config = dict(
    num_hidden_layers=14,
    hidden_size=192,
    n_experts=8,
    experts_per_token=1,
    d_expert=480,
    d_shared_expert=0,
    hidden_act='geglu',
    moe_layers=[0, 1, 2, 3, 4, 5, 6, 7, 8, 9, 10, 11, 12, 13],
    router_score='sigmoid',
    normalize_top_k=False,
    routed_scale=2.0,
    balance_loss=0.000145,
    balance_bias=True,
    router_noise=0.05,
    init_std_router=0.0203,
    lr_router=0.00123,
    vocab_size=8192,
    norm='layernorm',
    norm_eps=1e-06,
    tie_word_embeddings=True,
    optimizer='adamw',
    learning_rate=0.00171,
    beta1=0.95,
    beta2=0.98,
    max_grad_norm=1.0,
    batch_tokens=65536,
    max_seq_len=768,
    train_tokens=645700000,
    max_steps=9853,
    dataset='wikipedia_en',
)
Below are experts of layer 3 (counted from 0) of a mixture-of-experts language model. Rows are named router (the router's row for the expert), gate (a neuron's input weights, with its number), up (a neuron's input weights, with its number) and show model dimensions 0-191. Each number is 128 + 24 x the weight over its row's rms, rounded and kept within 0 to 255. Numbers have three digits each.
After each expert's rows: a language model's description of what the expert responds to; "mostly gets" lists some tokens that are sent to it at least half of the time. This comes from a sample of Wikipedia text that the model never trained on.

# expert 4
router:172126159127103116123153120168161144161172135197120140156128137138153124127124138121133121135153125158116124086095177124127126192113175126123086135123125133156114117122187140114118130131138165107132088113130144143165172177144108119106157164138153131123131175127073138170143142161134142146156113121122158143142137119116159132159140088133149171158102135174141122131111136126076159142121121118105129139146127138143132142149152109177151101144146127134145094128131136155111114165133134117118119146133114110150146112164111150104094095118120157144107133096148098138098105130116070200
gate2:121122188128104111077071145155136147108151152133127128143078159121080099137108129102136135128156129107077123111058120115169125156132125144111176142079142139141109144112103183099123098187128141121144109139117099120124149117159136131148115150077127117126086149184101131128084127125123117126123182209164106154101098099128122127114139092147131153124148138141132129126120135137095150160136142121112092143133136143128156137149126126167132127136130152106141120142119109159108144162134126108083115131128104139122136127181122138168113145123120126096119085135132109109162121102141130160
up2:150155144128106129158101138091132124114115093159134177134105148107135141135102162123094136101133134120138111119104105100107159175124173108126071140104168097114108118166130119108103132099162134148117124102118145098124153177180180134109102141131109126159111123108162153107112136105113141104151126165102109096113097148092099119097116166114149106145162161134164111148166140126092112135128144129143158130115117119143130112129087171126136118137110168173129098119141159132098135143060110143111133139100112160134118136169102158122126126121148150117072146160140138118191128148132165161
What it handles: Taxonomy and species text
mostly gets: "idae", "Scientific", " species", " Synonyms", " Clade", "ensis"

# expert 2
router:138133155145132133119128145131130141151209117206163127129134149136137131126125122159152145144142128135134139122122160134142130190110147126123134135139138128146120077127191142120158159129146174148140141119132138136147215151144140111122133126140139126118164187120033110122144169139147121140148116121125139150117147144126109129146155092137148182152112148163128138134136132148099152160137136125142142148100106135105126130139163118147147120149147108127135131133134153138096115158147154112133121120138107136167133098147128143130133126093121153171145150120111106136132096161124078219
gate2:142125140129172101067134132109115080140122113116124149111111106166112118153124117121116143116151144118082141096140086120136119166096115153155103181144080161145141160091125108076108094130150116102161129107069118143090122126117104144118138157107119128143084144086132134094111147129123151133121128097141129143138107144134164140154114142141116134145084136171151095124134156146129133125076119106141166119103125090144138158111126133107117086125083156163093145164084115107141128152108111144143093134102143105125084176156172130117126141185100129121125109140143170135151154129109105149
up2:138094118102081144094122130133176129107146123120152108118111119108134165127130097096095127126129114129158151155108128152145187105115116131153137121118133129136132124126130155095124112127120134098138134115146151110165142161119112113167130122123149140130161113162156131141106154128117102188118144191105173131064161117097133143111098166122150145132140131111114140103080092096140152141150159126086103140147155139160111146163147124153092157117130099095150052152148141144117108165141134097111155132124107142117174100105111122124133050101150145131125165087110123143161106102123155127
What it handles: Table numbers and spacing
mostly gets: " Chevrolet", "ih", " JPL", "erbai", "í", "j"

# expert 3
router:149131142165149134133157123121116133123185129148134123141097147110122123134136129186162129158140140134152131148116162127136130169107136126120135101120127091160129124132159105125169146128133167138125105120119146117133188147151161115107139136111130130125142185160079112160117115178163121122157107119117158133125113121111143128116141106168156155120100165141124145150128109137130165143127182125166126151115089159123140130117170113158163121164168129152133137124125157163067127163153141099114126108119123138163133107142146158099098135083104138182125130075117100117118103191096094190
gate0:147108140179168123092126144147154147120135156136149132174113144144124103119111121142161092158136143112155121125113168114136150169193169114162132129125123139156128148157155110141159129106117173126115129134127146091123164110165158118106105120129125140122170143164130093110097120149086139089136094130083119122169097147142153126084143122153127143112099147140138111174132121108142127163116116112122110171111181104110170134157136105122141139094116067105118139100128156154119104129136131113160115066113070128137114149136126135146083120100150161155103134135117084111151125159150126161
up0:137139132105098145077129111101081110163126141138131133099144122093088112146177113142146147111108113140085154161133098152136099101101153146142085153116111092146127148102134144123119137106103137105126151157187126144116127127123082149121146141119128120196151147132149112187115128134098164139185124116098079136117115136178133116153128172181154117128176142091122139153092133124104155148117111139102078139167157129150120090101173137150125137107126103133098126119131116136123100170149089138101144149101143118126165127079127123126099142139076117118113108120153149135139121125115120124
What it handles: Sentence and clause boundaries
mostly gets: " while", ".", " although", ".,", ").", " including"

# expert 5
router:132141166095149121103125132114128155128189143204144144143111168118125140169149137165137151127140137142086128128142155157143131188127151132123106133129144169161105121114172128115151123115165140120129124126133123123135200156148147162130122134114124118153136172130094161113176129144156109134165145114149149132119158144135103117118148090161134126104085117130148141171133124160100147153102131102146130164135089159106137106111153103149139138160140126104156141105128163153084120161112161095140127128137076137145159103142110120128139141136080138133111124112136126129148122160104070201
gate2:151137169115133113088129093118123081091159162169141133124085127191095111126139142122130109139152159119116111167082108118190122128143076105164107104105132129123128118096106149123126131132180128172156127160113109109159168120152073122121099120086127128163117129135121126079140145105152091103139107121145147121100119124148122127091172105168120114134108136160153102113111116141101136128122150103126117147135123120126197125128145126166108158141116171092137132122135143142108104123145140112101115103163122165141113108170122138137081149109116150130154112159140160127116176128091091139
up2:127131168121099129141119106118137137103117138160137108110122160087163141138063114108150134105126140131113102153148126135183106130127167168138148134115158141139157139143148128156113114090139141108125142130129135090180120180149165116126140120108140132119112120136108171117122129138107118113172131196138101107128133135130124131119107132129138118157131179119152119149135140119148124177104094128131156184096167128152135132166178072102143145083132131108103103124128128138137127158082145097188087133124135117092130109096099127074153104102115142121053124120123119108103135133086106116
What it handles: Noun stems after articles
mostly gets: "min", "%)", " critic", "\",", " goal", "bert"

# expert 1
router:139157126135129113125147123125136157135183120199151124120107166122128132145147127149111150123129147133097128157137165145147130193114146121106124150125147123159118110113177134106119135129166174142137104103137121150154208155146114135119143148123150133128151182138073127123165159179162140122164115127125149148114164134134126135166125126148157188126103142164138139150128134131115149139127112122134140173109099141122133117104135102147143126153139101171134138119131135123078115165141160110127121136156133103149135097150105147102115128091111137146117121128151118153125100156128077229
gate2:122160187144111108055158140118118105123167148127112132133129126127128109150075094154120159131120099110118130181076094149156080159116148135124173151136135145122116135102151112107146079153171106164155129123120125140137156098152138143151141135081152096201146128131107146114130079161132140136125150156163109107122115104121133095154126152111141135116147121138109140138178151082097142141136167108111125141090150124123116122125109119136135136148131133163140069137108095123099119136109099117104148138068142139163128113163128130117123128127148122085095085140151148122148131151141109152
up2:098160160161099104075157106114131154090113135138111102119116135145142151104087112135158156104083124158126142145108133117148110145086108130120152136108084128129140077156134124133125135111128161076118108117126166132123139157113109134094083151144129155146176086075142132121105089138109124130118129180113127133151138135113123164070126139153115139094143147138112186123171112135156105174111194088137125125142150112131144109145119137159133111151148109114149119122129141113149117138133065134177149162134166137123121093104148136115125089161118155163118132142079125143144128158137151118
What it handles: Capitalized name pieces
mostly gets: " War", "Q", "Z", " Company", " Hold", "Sh"

# expert 6
router:140134137153153089106129140107121160149171146186135123162113144113134129139170131145132158151143147149126129145123133180151124198130150122141110120131118138140124118101186123140138111132167178116159138144100101113147190176130133127107134162136121117129145170151078153119149129133108093141173109105142152146123121138115112121160125132150144154102118117173132132143119124112106166129108144146143133169130126146120135145080156127129156114148127101134174153101130144160060133139134134101133119137122113163163152106178159154128147123099111151105094107106156128147119095149103086196
gate2:099154176127151129084162169114094126158134126168147130081079133121103100113123105149128162166167124105130096129117147132167123123121138113093112118137123103096110085090136151138091112172148127148129073125115120147138177142077131159162127174130151137161109107129143130103122141139141158121131147120155179172128119132159132125157164120115144150127108137114116125126158115116115121111145154083122140090115115136121126129109139128091123146168138137164155118161135114081083131144124168123103128197117159093128132114116118140158115148163088147124130134142175114128118100134121117191
up2:152145121094174122147138153100126139151134138121152157071140101102118150104151158108182116114125065129158112112167106132125173136092117113129144118124138112126134158124119104099096129111128163113093148122101164150138140185118140135119113118160101130169118094122109135099118135157142137137162142160089136171104088128099150158129101108095129156124150129143149149076140088129127146079117109103149098147134139150098150123124139131124155122127151157124124058136100134088132126124100121135152103120111114097128111132091141050150122127133163139128129158173164119139148174116098110120
What it handles: Word-final suffixes
mostly gets: "ington", "shire", "are", "ering", "ages", "elling"

# expert 7
router:131149135149124123111170139101116143142182091149097123122120137116133128116122133141138129139145102136097128137123150157167130173107150140118132108138125126142130119128184137127160169123161182150114135098136147148153190136144130124106152128156100111124147155154054133131160145152121111094152120114136159186090136144134146123152128120136131156128140164164119153157112107135116155143096146119146148120129094133128091117097153111136165123158159141135154171109127143133098127153150146151160136123095102090165134108123120143099143122132111160190120138100125098164134074198092086169
gate2:085109160120166128114144156142122073137142122132115158153120136153118125167129101128160121113151118123091101141097136178132100133114124156134128190147132156114118143117147142090104105090178118152140154099107111138103139104169135140152153163119116112115118148104142142117167193152109141126122157135151096119098173099115129137166133130112145118101139101139142117146130148107100156102110118103174171160108102094103129124126121100129139174168065081146128127128112091110069100162089137134139115161131130108128115137152117167136127149151109091085109112113109138098120148153142107132
up2:150132167128086123095106144145186150140120151139142131129133140080128145118084155088152121163126117120146136134128122116140092128136121080130124101110142115125150111122135143142101123150107141117088111187137129127153140140100153147118119148119098115118130097141101133132136131086123094137142128183089125126192100120080109133109071125131115130125113170124145153116131151101098104157128152147116149138170117106166115141151156143095110100124156154153117072144115166117187131072174163108106140137140105151129178136139144107130112105077158118169137137136095150161148110158140110120
What it handles: Determiners and following words
mostly gets: " this", " same", " them", " these", " new", " each"

# expert 0
router:127124163114124125125160139147141120128209158153138123138148120150139123152137129125172154153141137108137126132113126113117134159095139123127131103123132153123156124154178108127159115128149177116139138136114149197153170144127146169100096133111139112159141192130094141141152136136166103106155125106140124143116132125115079128121131122104107147136120145139114141154091098131094168148123109142158118126130125167090119121121173106175154135156103133104155111166134135155105126164177131062145122140123102139174146076154114118138120126140087178161104127100145118133136140198114103149
gate2:095139185116131165167097117119127119143173128153107110136097178146087132147122146115140131153117128069105115138115107113139120154084118124141122158117135142123108139129155081096090121130149116190178113101103127139125140094152157126139156119130076151147104145116125131167145188125147152118113151122168119138125146118164070115132132155163179135148141150131144075175123110146095131119126101139159147131084121118149157147108126176134135136135127168122139132158128135150121096177104139104138146162104123110121151136123103090116087135136104111154091143146120126154102130140094110162
up2:160149090134133143126124139121142132103120134136174116094127113125151161111072132156134134112135123146124117098158111091148112064115117101106148127155158087111093123151140121168119150139138141124130191104129124151118157144154141113144130171108095135138142101124135150105108111120096057141100130183113084132174108196107103147139155130112151120118117125108123155159173170155095094148110130104103121128139151123155128100140106138146131131188131145114110109097108144094129167124141068117148150134083120105163139091144113116112141132107117125104130135120116117163096157130146160105
What it handles: Infobox and table structure
mostly gets: "|---|---|---|---|", "Career", " Coordinates", "Personal", " Total", " Website"